From a checkpoint of a small mixture-of-experts model trained on Wikipedia.
Size: 12 layers, width 96, vocabulary 11722, 15.8M parameters.
Experts: 32 experts in each of 11 layers, 128 SwiGLU neurons an expert, 1 pick a token, a softmax router.
Training: a variant of SOAP for the experts, 318M tokens.
Below are experts of layer 2 (counted from 0) of a mixture-of-experts language model. Rows are named router (the router's row for the expert) and show model dimensions 0-95. Each number is 128 + 24 x the weight over its row's rms, rounded and kept within 0 to 255. Numbers have three digits each.
After each expert's rows: a language model's description of what the expert responds to; "raises" lists some tokens whose logits its average output raises strongly, later layers aside. This comes from a sample of Wikipedia text that the model never trained on.

# expert 27
router:148152100075112117094136128124113151099155109092155135125087170138154193135174095145114149130125129172123163097134137122106075147116156118127143130128145082101143112130134126151135125149144116134102156140133120152090081152149117139111082170146108100131102090156136107119110137118146121131
Common nouns right after the, a, or his naming the thing discussed, such as season, album, band, career, draft, goal.
raises: "er", "i", "a", ",", "est", "en"

# expert 22
router:139102094128157112103158149109066114098075139155121090153133133168107133096142164150165157133115098128135168138097142110155088149134151099124156151138129126107170111180130122103099126151111123093156148103103135115144092162119140144132137157144108114109139143163141083122125119118154131148
First pieces of split words after articles or prepositions, e.g. che(at), tra(ps), tri(als), inter(fered), Pre(viously), legisl(ature).
raises: "er", "w", "-", "at", "f", "h"

# expert 29
router:164100102167139098091091111150139103153122111121119122109154115106153101150094147097158154095158111113105163154107142150147135107137151117103123118156141157122130115183139104123099130164121159156172104103099149106164116140129124166109122107138157098110136148136165108083151174151143125106
Ordinal suffix rd after 3 and final decimal digits in infoboxes and tables, plus word endings like -ings, -ose.
raises: "]", "pr", "'re", "read"

# expert 6
router:144105125155127087137103132145102094133160168127117141124156142124148118137101152116120149131117157097117173143118140150179086115142146116132109166117141169105107111158150137143119115188098160101130115095125134113155137135137132133147121089114170120115130161147176105057123182122113122126
Letters after periods in abbreviations like e.g., a.m., B.A., plus word-final pieces of surnames and titles such as Ossa, Sergeant.
raises: ".", ",", "\n", ";", "n", "t"

# expert 10
router:162097095169143091090095112154139102150116113124118118106156113106149103155094151105154151090155100116103158159106141147146138106133151120097122117149136154124132113181139103121101133157121156155171108109096150107164115137130125167104126102140158097108136146133165111087154170155137125113
Word pieces and short words right after brackets, quotes or slashes, especially Persian/Kurdish script endings, plus articles like the, The, he.
raises: "wards", "inson", "ogue", "range", "Production", "anish"

# expert 1
router:105112108122120146101150186141144117115154137130162135129153120149103154172119156107138115105140169134107111123145134098166106159100092145140134097105159098095074128157140098083128091097099143101118101115120132105146148156162114158130160124103129146155147110082131103095135157160120108112
Commas, including those fused with brackets or quotes, before appositives, relative clauses, years in dates and conjunctions, e.g. Maybud, 25, 2021.
raises: "Representing", "Sch", "ctor", "General", "Death", "Final"

# expert 23
router:068155201138106131125141132143125125143097143114116111139123166117126165145119129122115090127137126126151143140124127125106139132132080140153111107155115130152146107143093102135205131073103134122148173143160108182132147125101138098173120117152108126153144106139103111159126159141147114108
Space-preceded small numbers in tables, scores and coordinates, such as 3, 47, 6–1, 54.
raises: "s", "-", ".", "'", " (", ","

# expert 8
router:149126087140100160159167109146105103086144170130096119112133101136091120110112118158110073154121114143100097147119148160123092134150133117110148127134151136119096158101141160154125094090160103104096167115114128107140153106107117135138155141128098132119122143146096166149084120156074111114
Hyphens joining compounds like inter-rebel and mid-17th, plus line-initial list dashes, table pipes and equals-sign headings.
raises: "w", "n", "-", "y", "c", "v"

# expert 2
router:156109082146139131142168136100080117129115158129108117156069158158136108077160178123105160155116126174119152104092165119119094118107139092146135127147105118128140106116100137121131102133126131103111136164112143167123082150134159136111168166134143118150132124137116128096115123152148162158
Short opening pieces of words split into several tokens, often after the or a, such as acc, d, st, ch, pl.
raises: "end", ".", "at", "ent", "ay", "ag"

# expert 28
router:161101100167139098093092110151140103154117111122120118107158110106151102152094147099156152095158105115108161158104143149146137110137153119103123117152138160125132115183142103123097132162123154157170102105098149104165114141130123165108124107139157098107136148134165107084154173152139124111
Colons in infobox fields, copulas was/is, by, and inner name pieces like Purity, obscurity, Gifford, Online, County.
raises: "is", "id", "it"

# expert 19
router:163099099167141094094093112151138102154119111122120115110159113108150101153095148100157153096158106114107162156102143150146136107139150118104123118154139157124133116182143106124102131167122153157169106103098148106166114138130122165109123100137159099109136148134164108085154173150142123107
Word pieces and short words in species lists, election tables and non-Latin text, e.g. Typhlopes, wallichii, Turkic, Pol Pot.
raises: "eland", "elled", " matter"

# expert 18
router:168094093165144103088089119149140095151117108116120121110167114106150101154094149102157144092159101111108166158103141147149137111135153114107124112147136156125134113186138101122111133157121144162170109111094146106162118138126123164104126107141155099110136146130164109089150171154137126113
Cyrillic letters inside Slavic names and words like Slovenia, Czechoslovakia, plus count words and team or group names like Detroit, Boys.
raises: ",", "s", ".", "al"

# expert 25
router:162100098167140097092091111150139103152118111121122118109157110108151103154094148098156153095157106115107165159105143149147136110137152119105122117152139159124131116181142104124099130165122154156170103106101148105167114138130122165108122104136159099110136148133164109083151173152140123110
Sentence-final periods and the, plus final pieces of names and words such as City, minority, Legnica, aware, organizing.
raises: "aced", "ur", "al", "ed"

# expert 5
router:129116076132142105106092107135119081140115092156167137126160115094165095150100143122155108098143107117113155160091121125096142101124153127130103141158135141101138123167163109118130163151127143146176130122119137098174125101143150161115136123135194090117093138135159116102126157154113111146
Past participles and common words after was, he or is in biographical prose, such as made, known, first, shortly, held.
raises: ",", ".", " the", "it", " |", "-"

# expert 30
router:096155185121107146115120133110155135148150165118114166143091109115094118152109104150143135131083125145124090133169097095135115118107144107148103135095101112122144140096091157120135118107096093149114117117218104115148125110097138142113105126110133140132113129103129144145077099100115159127
Prepositions, mostly of and in, after nouns like part, University, municipality, plus invisible marks after coordinates.
raises: " /", ":", " for", " (", " from"

# expert 15
router:162100099169140096092092110152139102153119111122120119109157113110151101153094148098156154095156105114106164157104141149147135107138149117104122117153139157123131115183142104124105130165121152157171105106100147105167115139129122165111122104137159098110136148134165109084153174151142124107
Final letters of Cyrillic names such as Воскресеновка, -ing and -est endings, and pipes between numbers in vote tables.
raises: "edic", "ont", "ult", "at"

# expert 31
router:160102097167141096092091111150139103151119112124120120108159110108151102154094150100155153094156105115106165157104141148147136109137152119102121118153138158123131115181143105124098130165122155156172105106098148105166116140130123166108123104138158096108137149134163108083152173152140123111
Surname and place-name pieces in sports rosters and results, e.g. Konečný, Pordenone, Leederville, plus the after prepositions and label colons.
raises: ".:", "uments", "aries", " Succeeded", "ared", "ices"

# expert 20
router:096108188126102126147149132145158182127093088129115126131145185092144158160129157117145135127113112151169141075117111134111153121126100154139166109145128147137144101135127101146137143092103125151149140108131150182095142137144162106155094125096111090121146158140114154102153154133117120104
Year numbers in dates and ranges such as 1946, 2012, 2020, plus some other digit groups in dates and coordinates.
raises: ".", ",", "ed", " and", " in"

# expert 4
router:149105102123140146168106082124122086158143150161159125103122105156091127126111153091124158143154118095132133129097101108138158176141106157104161074127116068108146128128109104158117128113141131135105113122114137151110115119185122100124123130134144138113172117160129119146156085071135123141
Opening parentheses and quotation marks that start glosses, dates, disambiguators or cast names, e.g. Kobe (disambiguation), Salesgirl (Joi, (2006).
raises: "s", " |", "\n", "L", "C", " and"

# expert 21
router:163099098167139098095092108148139104155118110123121117109160109110151102153093148099157151096158105114107162156104145150147136109139152119104122117154139158124132117182146106124102132167124150155170106106099147104167114139129122165109124096137159099110136147135164108084150173151142122107
Internal word pieces and suffixes like -ical, -ation, -rd in Nordic names, plus the article a and words like analysis.
raises: ",", "ished", "ed", "ation", "ish"

# expert 17
router:161101098168139095091090112150139103152120111123120117110159113107149102153095150099155152094157106116106163157103143148147135112137153117100122117154138160124131116181141106123101130163124153156171105103098150105164115138129124165105123104137158097108136149134165108083150171153140123107
Word endings in taxonomy and titles such as -ales, -els, -inist, plus the and a after prepositions or verbs.
raises: " Trade", "fare", "itals", " sales", " cargo"

# expert 12
router:160100099166140094094093112151138103153116111125119116108159111107150100153094148102156153096156103114106161158104143149146136109136150120101124117153139159124133115183143105122097131164123153155170103104097148103165114140131124166108125104139158096108136148134166108084152172153139123112
Pieces of place and personal names in headings and lists, such as Karlík, Staff Sergeant, plus sentence-final periods and bullets.
raises: "ers", "ri", " she", "hes", "rin", "rop"

# expert 3
router:153146114116172103137096122152097114106161100161136114115112139140164127095154131140128132131107194152114132124094135123103135132102122146101133175124103118126131160079141165172117156114125137138126103114118156099134170156080109113114118127142117172142111106129092147056127166128141150122
Pipe separators between cells in wiki tables and the == or === closing section headings, also semicolons in race-result lists.
raises: "\n", "\n\n", ".", " \""

# expert 24
router:159098102172145099092093109154137106147119111127120118112156113109147097151097147102153159098158109118111167159101143152146136106142149116114121117151147156118131119184136103121102131169119165157171105104101151105159113141135122167104125108136154097113130148132162107083156173149146128110
Pieces of Asian-script words, Indian names and Latin genus names, such as Allocosa, Bainsla, Syrian, plus him and her.
raises: "ched", "fully", "iege", "chers"

# expert 11
router:160094098168141089095094109152139103151118112126119115110161112108147103153094149101157156094156105116107162157106141149145139108137152120105119118154140154124132115181146106122101131170123156155170109106098144108164115135131122166114124093139162099110138148133163111088155171152140124108
Word endings and middle pieces in names and places, such as Cyrillic letters, -ton, -shire, and USA in sports listings.
raises: " stars", "age", "es", "like", "pet", "ly"

# expert 0
router:165097101159140094087098115149133107151119115125114111116158120114158101156101155091147157098158115118105163152104144148141138097139153121103118122162142154125138115179144111133103131177128157155167105099101150105157121139127122165109116101141158096114134148141158110083152174151143119102
Pieces inside foreign-script words and names, plus nationality adjectives and proper nouns in lists, such as French, Scottish, Chinese, Argentina.
raises: "ko", "ović", "ić"

# expert 16
router:118144158103145162151156142094145160123104133121130124121127131119132128113130092127102122160139177116140096094156135109150133130099130152202119138106113142140132122108134147109126136093139123111129207160120097140110125137152125104216121125121125151169140120101140110147113105103127117181
Line-break tokens ending headings, infobox lines, table rows and paragraphs, e.g. after chronology, after = Title =, after table cells.
raises: "\n", " A", " The", "\""